Weights of a small mixture-of-experts language model, trained from scratch on English Wikipedia.
Size: 11 layers, vocabulary 8192, 37.4M parameters.
Experts: 32 experts in each of 11 layers, 384 squared ReLU neurons an expert, 1 pick a token, a sigmoid router.
Below are experts of layer 4 (counted from 0) of a mixture-of-experts language model. Rows are named router (the router's row for the expert), up (a neuron's input weights, with its number) and show model dimensions 0-127. Each number is 128 + 32 x the weight over its row's rms, rounded and kept within 0 to 255. Numbers have three digits each.
Before each expert's rows: "mostly gets" lists some tokens that are sent to it at least half of the time. This comes from a sample of Wikipedia text that the model never trained on.

# expert 27
mostly gets: " Starring", " Runner", " Phylum", " •", " COVID", "Best"
router:091147091116159137147160134122136111045149135148126111122130097114090047156101220139118066178075102125119125174104156168115136149056117159127137068148048103104166066139124139140111099133144122137111109173135170129139159146120110145129094153120109131148133147109153148146068113096069070154104084147092107156146138076125084090174151112121173108162086111189137179175117097093153114116099
up1:145175102111179140072132122075113142171123122164113166075143173112103085189221121101151144184136104109173110188127105113116143132106154175148118112176137147120123161071092162105135153110136142123126156104097111142145105178155070110157079121149124162105150137131148227097152152102120144120063080120148116046116146103156127137177137122141113151132123122120222127171082134121132080148142
up2:078118094107108142112084092162129119101088181105160138110089062074097130162153096165058155109132113135134073108104114088102139079085096192137135111089156147193115130117100168132085156106086112118117113109169144151117121168125089134074096118149134139120152101142134125121085166168181133111159150102107073079157131098148108124164168069149119085179140175149142187113186165167115161127050
up3:132147096121108145078181164112122176081117067013111129161151175184108133184142111169139133136128106122096156103104139165112155154203134153140122135170175134097145130141116144144112132207117106142127153088068152125114145145135118100150147178089088177143142130166155113136120123075113160148164119088094106129145115115115098121119107078097105131123091064118088121121131201087079072055147
up4:080143131070105118124151148134128135051070103157200128120129083109157140144183176114093175155099172119103115160160143120125109145131166136132142164077141137182082122157094040101092104118149166138129108131117168103174146153099170136086146160149120176141084114109086121120147136081110102121124168178181103180134190129138140095118068088123121113131066101104100103105160172062128072118154
up5:124065092114098090107160108124156159119140156115094134108145149084202104099091120119136132134094082120132128188139180169127167135085062092099127145089124108156131139119084167150066149141165097153146139167121160132121196130126170122141093154135102154057116148158158140178102073122197111100136071164136119143113190104115105200133136082124159084117071137169174144148118176088122078123081
up6:118158166111093109134141120193062142051122123121223113136181098150128117152093113116157062166122164172074146131084166122123132134147235189122189112091141119153133131100114113165107099136115148082138096137087089154111158154137168114150132112133182105112101160147088093046074118135127060115142088161103167160116136128116153139134141138087111161135167127154138123117103114107107091084132
up7:119085155108104129126189160140162130140127085159173176095088139081072108119126108127089143154099083150129049063162129129121186124140105186108144133085118093129166030105174157137135086137128125133152126183135134125184158135175124088102135120090085152150157144153198138112170104124130127089118097092152117189160162174080173177098118147120152132123126130079144161049113145128118093112125
up8:093058154100113127111064072122048131134121186056106128091133136140141141151153085137131142105151133130125175069136111120142113102176123170127119125114122143161116122070136113123152132142132129000119119089129123116143143147089074122133093121133170255095132125129105127088135114147130138118113128126131154131121160142107128133130078185144102103080147098123135113141094112168084116088122
up9:139113150159150177175164142149165043116128127111122097135107107121119087140113076154180125124080055135125120116103153085153070088127154198135072155163142104110160087130147177126097105121100212098124130068168117159052096124105094119147115172140193144140179095091071143134126168081127067134114136140150108113091132116121139154147140157158118180133129130193150133160155158116186151141126
up10:096155143130135148173136135146131102096116160108104167110132102092136133165106129135121133147133135095113139187173095081105117112130130161180081176077114082117149093098137153166112126120172107096089153149115110123131133120070179207046126184131183119106128162097134132204125162145111134190160103141166096163133062109174135081132126162129144118190156101179095130141077099107106119054055
up11:160108118153135106131097099099112077104135134146153111136043139155115127117134174155155155114070120178138113097121168062156105177119153125166121145152142091091201072173134067086110127112138066133101127095089146153144134110126079093115186101164171127124112135133121136108078122104133164141108173146170167131182153147128118064112046114170101097118132132096168159175146089135044151139183
up12:100125149151094137107091096123098124143081108088094159067142108082128160161138164132156102189119105144127054116182089114140128113091188124127187097156095163092083055130117107069132099148154173151080121109134125157155161165111147137117154145165107131149152170142194142146077058103083119134090176105138053114097119119113181140089132141150097104119175101159142192123082130115118100088088
up13:131085093086158050083136156038164145104108131107149076133082132143094122140105174140098078115113125104099089136186113083123102119139127153133122106136130128127145135105150102130127151116123112109125138163158161115126179106173134131150121111134157148114111160091169150037100050095108159209168167135119129067114104156189105128095192091101135099132078131136199109119115089135190140181124
up14:132138128123171147099081166127167142088123158102063109135069122118141120125168127124130085123093145109104138120126114213107177072120112108110175072097185149147094110087128083146131144133101162166207129151185125111092108133162198109123160149124133156116153133108129102043134137137154117160179110101149145092120121103145169116049182153126157121166156118103200126142165076162082087173117
up15:109146097154074104132095105134064127196106210155153139130163153096115134145131142093149101211084091164079115222168092150080192140135170125165133077126119103173160148160151101113048137134084119129093146116075130122137103128098116136200176105111118150139085153186114164173113110127147086106165107107121144127130142122094122165141143119133119153160138191085116131144137167153113142099155
up16:099140129106162141082165076062135132122112102134035080199079159203130085133141121154164160115152151134132119076155102134100198118185104193104134102158069126154179143154127106105166083076155147144117139151092141143161125113094147118176121101119106148093109150154165138146126103138078073120109111108117018094130128148146139126145144146068121149111154153181156118132150116115152165125141
up17:082174212172189130126164143126146140083090111135163173102109121156153173119128139143135152092061170120091204194101186111112092140118094165100125087179155146136136127100113159158099092098127128121146116094132053092094106151082093081125103106182149145172144151152163112141090084144086144134110074106139130186156087162104112143118152122128145081155094118099135113201125094099147091148115
up18:103113054096108133128126081140097162078144112184120094110168115109094130127091087133144111086119074107094100131143183128132130145142153148160136144144132119126133103103141132067068151151090233134075136112068181164159077075057121105095102194123098137108139108060093128101144116183177105145178084106097141143128156147142087160183136147079128151103124080141170145142119102157144139120117
up19:141128156118083147116161124139138152162087154154091095138138100133147135087099178145161119124092117213127142139042165118107156142096171195103169136162158125130103063110100123107115141131083172131074130101152158097188166095090116054101175102162114141136156137058143138156092143102154156152175117099118193161166092131092142126101145102175163091150068166173116176118091127147102115147093
up20:097114123116155117148137164123137107098088167154133117123192106122113050116119134206126088139071099132177169051173151139156147147127106108097077158169173072116123073131071057130161091133112135163127201117169102061136129072091084152123105148142122145117138136182171177135145120092124145101143163101134144095085119134102145144166179156150098048131147164143133179115122088130147125127116
up21:110145115083150090103101097080171130080150129147190129104142174106071130082092185122175146131156199119171162176136161087164101113156078083123130151071043178103104125107110121131084147119143122129109140161105172140144155153104121117118163151099106145090147117118046125112178179060152120123135135148131162120129121123159132071132142140148136148094161080095131162208079110167114136146180
up22:123157128103129115132099105105101103143092132169101174113180068126123161133146136101079085138116078161095157157142074130090155063183136123208162150145113184157166096196110120114156128113114186144182104090128161108096130117164180085194132124123109165097141178089093159172061116130096142163036137160099145142140112103143105088148164114124137120166167104102166104156182103129123130131131
up23:120169094154101187113127102151149110150121102090102071139116137135107104085120173131169088134125131114083162147171134207171127114114145139114201142131101158120107173154111131157111159131122135077079178151198108118146111148129138022141074176138157147131076138120110176110138082102172081143110130148150139136149187190106176092090122188104105108135169144149086152118185122178134163098148
up24:100153089157074149084092140161104140106115110134136096136097129195121183095092150162124135132101118173132179140115098086130104127075123131108142171129141128146148145124124166100153146098222079110072074147149119071167168179156055138129078158148088150080134107237145109117129095131129127146161144141099112104128125103132136147105172121123157182162094124136183149141136108122122166101221
up25:105175123131141097120179121154124085098145134119160125098062135072128158106101089150074146088118079136193170148104133151131129153130087125132109118101120094158166219178103063118199065127155193128141129104127083189137173105173109170082039132123163159160128078139127165126092131101124119156122124102141127142115079118137078089181122119105107158109150109156138103077136134106106116126182
up26:071118069000092132088108174142114135118146180107125125114149142116150131100118156116134135180092130117143120202129131143130134085137118167174105140196101090117079093125136109134121147156157077090188117098170157165178119129112143161123055076165106114189150162113091141150127122175148114126132134175074143171117152153122124086131158140081162168139102157165103148134118091136117080103108
up27:161137181073109095137058116054186079134183129139180153127151147165132096059128126126084143081083081115148130144106162132124076112127101144116141130095149139101154103126125148071082109094192148126109178139097185098140149168084129183171122115213184141105104123114090130128137098073112142150160052160138125120145123100119120102106115082097129125133180071172119120131102098120136167148139
up28:148176117160127144188129181108092146123122190095173119104171189149112190124126134105152104153102127140096099148083156126092074123134149145099084112095095206100174154124143155170121136126110130153092090062114122162083099105139132128157156132119135152074178137140104082113143112160169078150112150100103054090159089133113188139102136139113096087146087167161090109108123190193103100159071
up29:097134101117108114134130136167111125132127197154127081084148153183138068142147114170147115103116203083110123161136103114097107117083093201110108148115123148134120177133136082175188144112100120131098136135122146017099193145154090104173161109115147144182088100102159151126140071150125118117110121206126067117068160127210123122146160137192186149096141100118127131134121124131128099124114
up30:176117115130122128061128058195139142115131124157081123114082183165078187153100109133117143159167145082079156130156162121150156157126161155189147135099110111110153166196097167096114121130163119143149141210119106078167090097091099142108059154147135147147171159141159185105125140157155135136114144092110108184159119077135139111146104101153110136194134058186168120144134120139167103153164
up31:136158147095129099106085182114113112121105119154166125165068144161130164121143122092100111143121070124067133140122130082165132175097175149110175104136118139107193137109099183157066162134121171156126128124160085162118114134123096137129184126140146162093113174188152167163172160103145123112077109138065091151057155095096152167106109139165177089159161178126133105176053089083135167178109
up32:087161137078134063099160127087100108169098124169115113115121131123150110161171153137176122111088125150052114115147078176154136165068135171095136109138140089130154120146110115163062180168128166101138172123104062113129150116151167206152127122086158156163141175136171093098100075183150135110136129140140096140176155090094041126120133150117080139114157095110104160163187104157103171159134
up33:095096148144153084094177142189103100112136120148108122091140130117174160107166136074103133147116190085114122148104169100105125197152099102163162170119137167129145058083117099169064147131098157132107147173109199115080108078106173121073092127144140141121122110147149149127194175129141098146106157172125076111163121117106128076170160159149129215098121158147117158081175104147173108090144
up34:164120122113101160088157172120062159117153104151060162106094102164155131131146152147151147109089097088159139184139091187165137129032139121123124096135078107154151158152104123185069109180126139132167128117137128132148144158077072106053136117126204145123148094187096128161202100126104132106093110145073059099120110113164107128106115139134145200140164117104149152132128147143155137109082
up35:099134106171227153127150136174125133157086110124149122130124147082178173094110123078098066144176123105141139126103114132131117096113154157088117077178153143128156159155139130171126138119091137139114100122106133080112137138125105139092093164174069147120164145197100082170141094120112152136129221175118129120112130211126103170105122102111168088161115103067133109128067186158119097126207

# expert 9
mostly gets: " \"", " '", "—", " “", " [", " ‘"
router:114077128110138122139127100074151076075178120141154186097095097164108090127124110151121128174145110196118124086172197129150206137088075162125158114130083109161193096096165088136092162145127141147147163154105110122153165157120127126079124146151141122100152129098077128087116102165169151167128153078111110113123128143144112081182112185154114154147098173144194173139153083079066108087101
up1:208152128132184140167163169163134127099155124144084116123097156116082117156117116086112131097116175139147101152146096151138182142174156129099097132180136144077114107161102126178155130121135156083100033125139192095095175089121108084173081120125108124158067137093103160184113117165147133146096174103140092151090124110089168106183153137127087136153110106177170175095177131075137128069131
up2:123134154188112093136129136119129141146127125170096150148130132115128087126106095175110167154121138151096179163125130121182130130122146136123132132101112222144082119155083136151156220128088107114095150074179080164104111156165085102077172209130163138148122103164037104103120152077138078089116083147057124126148140159113172124156141164105141119178113165130107123110164144134093061101084
up3:107112166104164119121136172063129165151116098140170145144098161118128060173085109114189132181106050134169132149135114149114101115115121091124093114096114165121133128099143103132188187123098139137119129201118092137202142108141151182133171097094123156136136080095192162181127093124098094175127128113076168115112179133116144174071137120132120085163098181163179142177118121068144080132132
up4:116119057105140123140155133143140101114160092123164119135119182071128116137139163157120127102069072146134080146135106160102118091124228114146094181137086176070130177102152169174094085146147111104139158154087126118168104136149148153126122149166121148151112215124102187130150155141137117158147160119033088064148153142130096096163064098144115123108061131109152158143078143091145142126128
up5:096204134092113166131093109161153072173108189082122147109154105085133097106129152140113101182133153144144033133154169098137078115100087130163124127118146086130118138098137133116114143142086152082139121106099132139126147073105120084129122109152030085145178067126161164153114105129125121084123163111110147150137131153152121101162113148144089067095200133111125026118088163127114080095142
up6:096080175129203131145153104157146105127165124159104159140108118128105209109113154126060123165127073128066154142095162159156144122180085162103160131142172127138118125116106169139084137165095197156085140110097118116097122186075171149158093128106120143172133092147133078119133196128177069101137185078053146116147106176094104097096093134156096132176138109135080147116091157147131118117129
up7:081131112095103100105112120084126173109120156141118167141198092159119135161093144137126140175096154169132147111117188149154148114107133170160114105149138125108151156109126070142105132154137072118150124180156120122148119129146129091070149110179127146077173131103060089103123132135121113189149140119140093137078151106119098020202090167186130112180136096194089195135120180141118088086095
up8:122193106162129118108184120069140106127141131160131110110136168110117147128098118123117056107188075149129134161095152145132157144150086173164161146103105114121125130097130155062156075094118095150125171126110212142167118056123095128147141075101108195109124130167115095103153165167209191120099183186150169152150129173069126159147138130121089097125140125095183126166137133144143078143095
up9:139109091140111116140073102093122029181091149129098089130099133098146139131094119094097096193148175082190115157092113203105177145191120178141163158168133101156160138151154076124110188100184144133108120049105147172152097088073138116104118107146127144069113130145131109101110143165128099131129115134135133176134058119191121087112127136117111149120110137145155163130136078092121090119182
up10:130084101075056145111122107167145148118157093192107157108065114064123129089146156123141172136109073165126130208097078076163121145166119186123117076122119176117140162066104139084130157110129104121114137192162127142097126144128174110116135146164128133137122131122104162077099106069172203126059153093104126117091124146125135120107074136149136158060159104154138119158139115073145170157163
up11:166122101127120082208125137193129147140145115105144131076126087141159157116088141156145121110095097117128020107114147161101197132103127106163131085139136122159179117156148099095128153114132136131131143125145123066123158124162158082090145105183111166239114177101123110113090085149160141155092142102145133108131099107087130112129106182063132103145178180162056167088131122141175144129099
up12:092088151166089096137155131073086099116111198103111153124091122146195075138104084103110148116122094112082130122119176122129126103142107170175148139130110092115118205126147135086169142065145174115140115141133169071107137091111150119120057099144141141055150107141185147169137131160169145127142118126118058123179163091131066136132125145142120172117074160193137152067142087171102163147083
up13:108124094158118126136090150174125081110153075184143133131088143179147092102130125165105122140114072168135143101155121113167132156148116232128138099176130092104171104095099130149054172073159130092121159069142116086140166152124121116120096133153159115135148143103106130142163083211130188171119076137092143080129112110124127183131132232104118159122079165116092146100149131117088085124105
up14:101163161092093078113121088104124108143161156159091162153146094099136164185138135168065126158161110125160131117189194116147137106142109145179056125127099115152118114089142138136150163105095147158085250129106089165166116129122112130128062120086099134072118137140077100088106144122122142113113068106119089160106111149192123140103089116119087123115156088129146214147100164163123120110172
up15:141130140167126127106111124137130162113140172115086141172112142097084126132167084162160134138137071162139114128135056140110139197130112156173056147089135037189160077104162181149140130092163133097041158139140157160117118137094151107082101114157155126127116134118076135138092108139155111104113108087131128152143146165177153133116146191076106144128150153122181123080083161130129082039078
up16:122140148106121105129138124092150108128121155143051100204155128124128174176154071148134110097142104146142146092166157089131123132150171128117118104229094136136117169140157122096122111143096204118164126092169142167090068146135118126223138115142164132163165141101135153166154132056106117151103173097171135058084110071168155131109203153097095143137154149117117151140167107146087095101140
up17:089079119126111137071116071109065100132083048128156127160159102149104057131112085171110092104159101158053167121161153146083138105108164161134123117141153129151153111119079146114084161161145130099143143123139097134117141092129146161126100134130092105136125165186087185063157144104104099077122192128131127205088110099083099099141157057110119127153119160162175127115187086175121142123119
up18:055088076142075107144107156104107148068182125062139168166170118127130088142137130127131096165114108114096167164117170112136161174137183126118197130069117081113204076107130142154139114156131127159148127130096143112155142136089167150203084148097146123145139101156139124093113104120153167211117128181107130116125162170130101157100157099162122175111140039118133180175109136151137093104111
up19:043127233095040097179202005125195052121094099129142121163116128098103152116132184133097136108109139155136127095177113118110148140125135117104105146159133102133135121136132128149098108120161128136115139112158144096111096124150122109117126117128157141139178136193092117141168170137094148159099105088169138136108148103096138167093096128125099140102118153132164134078092207103119120148130
up20:121086164197167139125107108202053113160147126110170148134122148146124197168034069135135108143168116149109136109121146081111107165147154013131171160151119113103097083105090105098189155118133077091135139132143189103120112118105179131107099158135135123095154088154126148117113073119120100109106110074172112114085159136060142118152134133118152135143157110190145094146125132144129144170116
up21:158168051133121114193077181125118167118144133155151077154125146168103084098123151136149218135121083118129100107101131181088126156101081158064144108090104082092105111075112110103131144113180065085124139117142068140124181169117159157133121097150153155175158165143092135092134115144176112149126099155106090096061113155090185097131155096186107120112090154096150115097138161169138139123097
up22:131104057139142097145091089185145048086161108135185116134141105187122115085089076150111117158138136128158144174151110094139116169143166170099154183129145122096154133109154086107160129136140137127138170124161156064135136112039105165164053132149161127183166133108139123123109149098123117114078184103131207137113150103117156135108066166173112137132156150134155157127136044099141166107108
up23:109084142154108127118122134114105122050101118102118176138061197133123145147125146127119155147120156138086135155163209115096181116114085099145102139174083195136157088130156073091042157130169192130149158087105103101127143100115134146113090156090081133140106165109038119118131108167141133126108162119115125165059110103206137112159167150131114184139107102138118142120164090156095164105145
up24:112086142110083100116137187165180138157170137077192147127079118118154172115095133150144061121100156140164086129133172112068089114090137114090103104097120092167116123101062130121150120092150110121102193138131130091093158106142137166136146125126104149185190075106058119132128141149153154113157151102068068153111137158144131114171132121159154154217103196123138139108170114154121102169187
up25:093141119062108088096134165104142155145145104098166146144135078098134133136165142115081117145157100124126163144121124180110132088139073203084160097129152111088130088108099151160159120160163105151114120075106062147110063165090168195088115201138147145136155133121093079127135110138108111108158127150158109148096104182053127127144124176033087162123167099136102133077178149143105167111160
up26:112065146113069135108045052108069115129156105115099118052189126132128152130122114083066106133131141159104065088170113130149178106145133187122123161160126151098145081080112156122077138144083162145109132172116156164128174142098072167090129148135148118119159161207154158117114128096091128132131140141156096173131162143163105195151144118138051114168129147108142141133137128092120115182145
up27:085141082132134121129170109173108144115083189126084108098128131097170183116100103099145066170160157129141102061138093123120116092171175141173114122070105104143155110118076084080127141071145122150144136105133183142158152126148121124094081158158108138099166121096145159085140090153105147152166149181121124106108186169043193088157112144191086147149133145157168137155097099154123177097178
up28:140057123124185162130107116092152132145096097136165159103103060175137198121099128133132156082095141095118126147113147154128142189171146141138092081178118144104116209096134148071140152125087138144131158107184124128115173128099134119128070169105145163124141134177129102123074102128096130138181146224091109136156127173160108111146148168092107107190133147140165105094188137087091122134203
up29:102087165161140104174195060095145168109126136185131130144127130167166083124114169140153104172134129101140037135138116161083099102134153119158123105190125161132155172152164142098141137083193104168142126130102134166148137098177157100120135132156125139081048078138097080131161108142100157121144178090163143117115130132130152102110093101166136136130174097108062100130037131171156100068133
up30:134099143149163116089195148128143085130090125151163145125145133134200091112128137083122136126130077128172117112109147116164161166123077094135194145058129163148109121122156196170087170137147102122123102146118179113141132141172097203156053135146097129134124126183061127075166134184137148185098051098110123149125068157075137087137106116109131110126101176155152147140143156153113104089072
up31:077170075149142141155152060090081087118146114144180075090104172115143181188140108134087172138189109138133113126137075048118125166114154095106159048122123156135165146138148113104074179156109147154114113119121112144185165134151122137114152125138097152154147115098079128148112095096114139151174147139094098122110133140164113202177158106139165116054147118124139170171141177158101059137150
up32:099165153121062134151132098149122097135180065077121125101148169134045117148125110159121121157162122112134114149152130113118146193170160101149073112078127092134110237171183150149131138081151120098151107122161186027135179126132147109089166192100135123126126117144070093146155127114082159088125097086100111109135113122150119140085137179143125081165159155132155118097109133121122100120081
up33:139127178134116129101091098154146209071129168089177099114154098162169099170132135093178103125188093132127119112153113124172097130161116159144166139077084170067140172126137119188145086084131136147131040083097157183140109145186102070121162151114177135101113114170141103133161136099094151159078138118171086074141136126121113086142076143072135120123086097115142132069153146107106103110113
up34:160076160145135112130134147206131101106101135163144051144092096138120179101108139113151108102103058129109081133201121100123132122061119130130130143126077164157151115074148120075073127103142115171069094157088132115140129136147146117095107186185195170090135088121091095176141108167141118145120165084112066126132112126132137123108194189203120092141146078120123153147183125124104149141116
up35:043097148125150140099121157118161134111092203189113065087109152138126148141146125184146051175116100154111113181157127073146083130121122154129110153183180151101189129085173080093058109177133118120133159171157125119136139145092091145182136110097171113120128137170144109140146119094146124126090142151053137067080147153115144123110103122112047154178102145129121146152084098105133126115125

# expert 29
mostly gets: " aged", " |", "frac", " +"
router:107147154104072169159086110104126108089181113164110090073099150174090089075093187149079147141085157153175083126142159123161140151141078147119147119099137107148126122145163069148078136085077193126111185146113118116149154126117137165154102107157121126165129096116077156117154057081129148075121087162154073116110092063130128066151155126101100118137099162156104094202122084116136134129095
up1:159108225130146165110060123141116140116134115121107123126142128137113111121129153124084157138103129134068121214205115112138096118141146073121108185155175111129170170103124111065150077107137157114105079162107126128080119161158145107142036169088142136158172134137143161123123132096199129083127169118118088132176133139080081092165146162119153159111107195108093072152120105130168091150118
up2:102179147119099138173179042096058162068125148109178130146124087160126094110112114146132131148189128142122161073150082134073153122091083141099164149106111172047154125106094192108094151141156170115106103131097148131134122175088171142112187150162058120131151133123104166159115135136174109097103162171107104139142130135175171100143121128076136171062131060088146117134126121125152097112120
up3:149185173070072104122113163110141169149117131179118100139148166136140120128112163204137148105112089140145140141154112131181160105154112160062148141166102092170162108094104087150127095185126137154042152069110141121176090187151148027140182143060126145118134128090102074119169163153126134083134116149130149116134134106117122116099077133179112088134145146131075122114150132147148152168075
up4:062143111102169184154139067145110107102116103110101103159082131164095090105132105159141104093139127170140136172116138051105155115131102139110163114142134124119141096149074078093157096185103155084185139124151141100145110121138164135187165126103133144144111148182139167114173188148118156140132085165139092157147154136077159172206110124116072180113175147145101095159076112068050139096122
up5:130144072127120133149080158141151098037139114138094165167167100186137096161203092117129078160135191097043124136078150072119149133152155158101104148103088122104199146194143097098100168084176128125156154129114140126072113162100109135114114134098093140129122093109142088142165169110113139115122143158167129113130207164080163122128147134121091114156079105133142147112074162155073154142117
up6:109103111082114131082070102101116152139122116200129136100142167132111125133169091085151099163146092138150102135139209152093118113098114132128169134126130133095112141127096189132182136122142120116107149108102137147140210188081177150145168122139143113172167153122095107119155097130148209133097149130121179207097089132108102139171131133009184154131117096070116170151133143088129097091147
up7:108136097066148149083172106078089095057132131101118111120133136116106138132094125119141190136112103134126139170076115153152140128059124138109126086057134139083158119167167219062164106131094135108146177140155152123121091092118126149034029133111111126113165147093071133120181159073148135100129143116149139095129129128106129114127113173162147106049137111150113141131085113107080141094121
up8:095189093123108128117095099135121103077104153133079128144164076092128132188112121136094077128121136126101127168095160096171112134152146031166139077160140129126143144162172118169174135152104102139141172139091094107107122152124045132113148181121135132120150181182125128090086129120178188091103163162114147190165138140117181141148134128132049180106120148183172157135136130173113151098070
up9:105146155127095131113127103133158137085047126207112129182087093150132171101141154107188141058110140083147089070163129143150119154120100120102105126159174129134097141062162121133094166106124095099147142136151091120170082067069118124100089128156087149145102142070159142119184104135182093134114157159140123088143104139138127089169168191092134112130100173151163150064153154116091104061107
up10:096166139137091131112123145115071045148114123135091089126102152127120137186094116062098118103163177137107111137153197107130142160145146147177109118121138098186153126159125109145170152154064143117110117199101138132107148117123114073205089090135111125086160153084113170111158093156108106202129160130118097109143121160159120199192156157091149181160135086076134153074091105111080135159145
up11:141142132135136168143110073089091133092082176100150108101159151125113090128131224171132148073057126142141106137134110164148106102146143084167092123105167115196117138182182139125055124120145136124097128119117065100109151053084153172119141182087150145121166118069091129148085139128138161197102088120150124158148119111120076184143121097098166144106081122160140093112155122162154069135116
up12:134152097099147122146182139126149119114130113094133153089086107176160092183113053183110140207115103118122133132142145115110087200133138144121170111128161143175099085181129077123123136130169104112101132121090116156136145184129090102124123171133094129103161140126137158136214128078183120081109090083131095126088115116129149102102100161098090136130099062238121113112146111187109145116064
up13:180118111127077149137108151086127138146129142194176183143092113159078111078153143178088152132100131146159100206068099115088147159093085166132172106081161086146105149130155146162112155151161139110038132197110125149137183068086105168132101105111152113148151119139099174069149114179144131144114127132150071142114115129142126127127165145064132128098154137178095079170175089128153115139154
up14:114126105125133175157076093171126144110120168219080084119152113153104197123130149128112143146124154165132093117091123166149100078115104148102151115131123152114098021113150126129067134087150114114113084166149186084151080097108128109115162099190136134115144115140108125187120142155162152097129122152134097211109113154114139103076132134153107146074131178180063092137081089119183166131098
up15:167168151107064130198086064165109094130088136093106125165088157150201114130129179109107133097128108149127184162137147139127162110133081153074134150152113081120176179127143117134128100166125059114117133089144164189127165089108108146176098086150122134143152129167080119116161111054145066145091112098101152090123185153132132116121124136104069184157169081153102115157190119128148109136089
up16:127159142156145138134129080127069111115162129120095119166109107106153113149103148136178168139152143116051139121151053232117114132143166158145119138131111093108122101163141110145091065178166063090120154160136088084161178125099142128116083159122123142108138083143127124200132147079041087098139108141114117078117118140150181147056127108159145081063133144142161085142168159163136155126138
up17:124112142159115146092129171121120119217109173189143165143075083106102107101098115113208154135124100126104079110119137151167149177118138180160132043142143091145101131176153101044110176192158124144182088103116160156049165116106119152080108168141146147098102088093142127136123137097156149132138116079152125136166170126075091117101169121184156121132085112147142113118121101160143116095098
up18:135125126096115171116132092152093082118129160136188092106120148164141092128103105119159141135150097182087131175126156125137156156138085069137127114149150136135119122127066067123142119128141136114066149126108099084142162066106134141140168162096110115080123138184101166137122141133174109035191094084105137132144091069164082130094236123150127212139170123058146122134135099108152167125112
up19:049116113136125100142085143134152117215125159112166134155214173187112112128126188097108084151139127145091144152122105098195184116148161129169138092099177138121141143113148132097089126081148130035123128184070103122117147176040123145119081113092116243131145112131157130130108120121104112089123110105129120135113158145107132143131114163148163177162130117132120170148146127087124120107117
up20:063149156083116069108139155079112156141128150133073117109182108146159140136143157083146111107111150118127089194133138085148123094175143126133132101129102157130190116121230169106127122169114134089178151129079143165150140129076159142153096098116083079143105143100183156193167113083158082092145167079078135111131118074127100170120123185169084116132117102116132100107074095161175162134135
up21:109103112158075127183146093062143148073207054105113111179118150163110140103196114149124068098091140140134147104162168110095155138105141128124111113183096091094135115140119095122134108121135120109061131092148132153165114162168114119116077084179133163094126100084126166106173164113057182115150205192136088115130139111139152162140095109128120160145102181117140101137206119115115165136121
up22:103131107108129184102123057145099137088123151124112088189143084138094162112122106123123072183088126168147123057171091159144150118128090116094087135188115115145133130135126144128106137127126141084103123055110165134186126125156151096149080156104140106064138097152084140102052092182085137103101162167052143092117109115120170136124136100160141191135084077123092134109068131104129169109191
up23:096151146125092118136143147147047105121160176126219107125124148121093150132121112097113057125110139191145157080089162154132113154148096087124169143144076115140115152147101182118108197169153126100134096118189163101138088127135114087133105154146114079180144122120150169113045130099103115109118120082116098153087106106104107153068114135129084130063129156165128169068086143100102050096137
up24:139092166171163121093138069138117103172233102161156050135135111047191123047102090126117136142094095123129082121118153118151120118105165173109114113120105114127076183116177135098118140122138128047131153131139158128114178121137143116126158149136123129130095207045126153136122105127136171139123157149087104180117111137139135140119179183094135120137135201138123133157102112161135187139119
up25:129096114074081107186113162084099159099111175181194110100121148082159131144114110093180158132167121081129120196120120104190146087087112120131138095131157070117137100158141165125200077151088126163146132054114049156110138183143136087116088101146121152193126080107139094176144152109129177120118147139102129158118116109135137114116074131123167102123147093148115128144153116131173098084055
up26:110164101105144164174110108134086090150155143111128112136114136111071100157124162162165092168204080097066072179053078175167146128151190145174136170109150116134124121175143114061108152103115118133128133102101123107165045136103093141123095122134171148155126167106153154089118143136124163089075130166176136179087132110124097110143135100056151151119114112099134107123109115105167113192062
up27:107096150112079107169177108142122142109130142114121149116167104164116134142196166139087185145066151083135089097144165073133093089120138124159161134154153131162149099075109130121134123102122147091082117162139086092174172132135152161062115166157125131143138103122051140141113127095204104147117084165113170081140121087080180153097176158105125108134049062146129056138130113166128142118070
up28:083071087135044155167168089126148111162136135156122166099127088122107105092086136131158159169083081151109107144141149062132157113150125087147130110165098128103142091158172076126125130167110148215139151105138173101135111123101150113151127110140115161155234129108083122078164061114166145204115158135193075131130148085105134141139150148119124137069079100096154115100125119139130090103147
up29:149097116127084142158145159067143114140161108156163090098088140143120179148145151141102126121154197168168113136159083124170085125117085164194132128171144149119107090099143142135126144138123195095102155141166128148163125095143158180110143150160074147162052092211086087093062033127129167124113088141063154167116101111099142107159133153110123148111065121137088128166141101119116112162158
up30:090116126105083156170081160030110104059124161138143130113111111102121100158140123114136179112126172142116097105099115119134125091147144097124088152147146122188116199081155168142125100141156164115094162122112147114089180086106082165102143135144130142195097078114085137183152095174130143123115126116133016121142142090155118223138097085140110119138147149081088067157144122162131121127115
up31:105204091135093109176174125093097123071071182126135127121164157154081095090100113133129119134149119102134081155162084154097131090148210084159153125103146124102112116077163184101153072137164136104126178105092211108050159142114087123080142091097098152109091139127110150149171113168102180121121167162092157172104143098128102139119149129135148103115135085142126117135210103115151158101121
up32:107166120100128137140115079116089136106055088069125108157154089168138194087143091163138120133148147115168131116174097161144135064190130152100115041074117108144125182142113068168175159107119173184139170113099110153103127120133149142190129120131078147098107144116120127141141073127168223108141107120146125149082160126160102078108102161081137132099074108130102124088187105115122150116156
up33:096107119122161044071133144139140119086092160087119087074179136171116182117143146173144133136125128115100068133163114158114123160153086155115079207112088103128179152158135164129150108054126125145123152095157181132154142114139138145115097079142124110101174080118184179117126119138126119100130127127164109153146119103147199170141149164134084166170123215131149156131087164068147196151121
up34:127086071168099179157097115157119162121151114187103113130106181174101135122090149147170124174126122112153073142143037100083138090126156120157106109111121164112141161164112134164156116104081180139127124177194121119073188128130153106077155060131099127141149159101143094131103121098133121093148138132172162160110143085186164154147107201150116180030143131166116113179109119104143131142129
up35:132074155086122115218138082109092108123097123153130097112112140164129157155133150153182161168107142142114149175215142091193137136133138130152192147132155108135081083133109106075122151169141175127153231116131089127139142116105136156172142108088114137128108139159112180110168104151096094081129091143118082065136108149056150132171139129099092102121065074123099155090123120140133095169097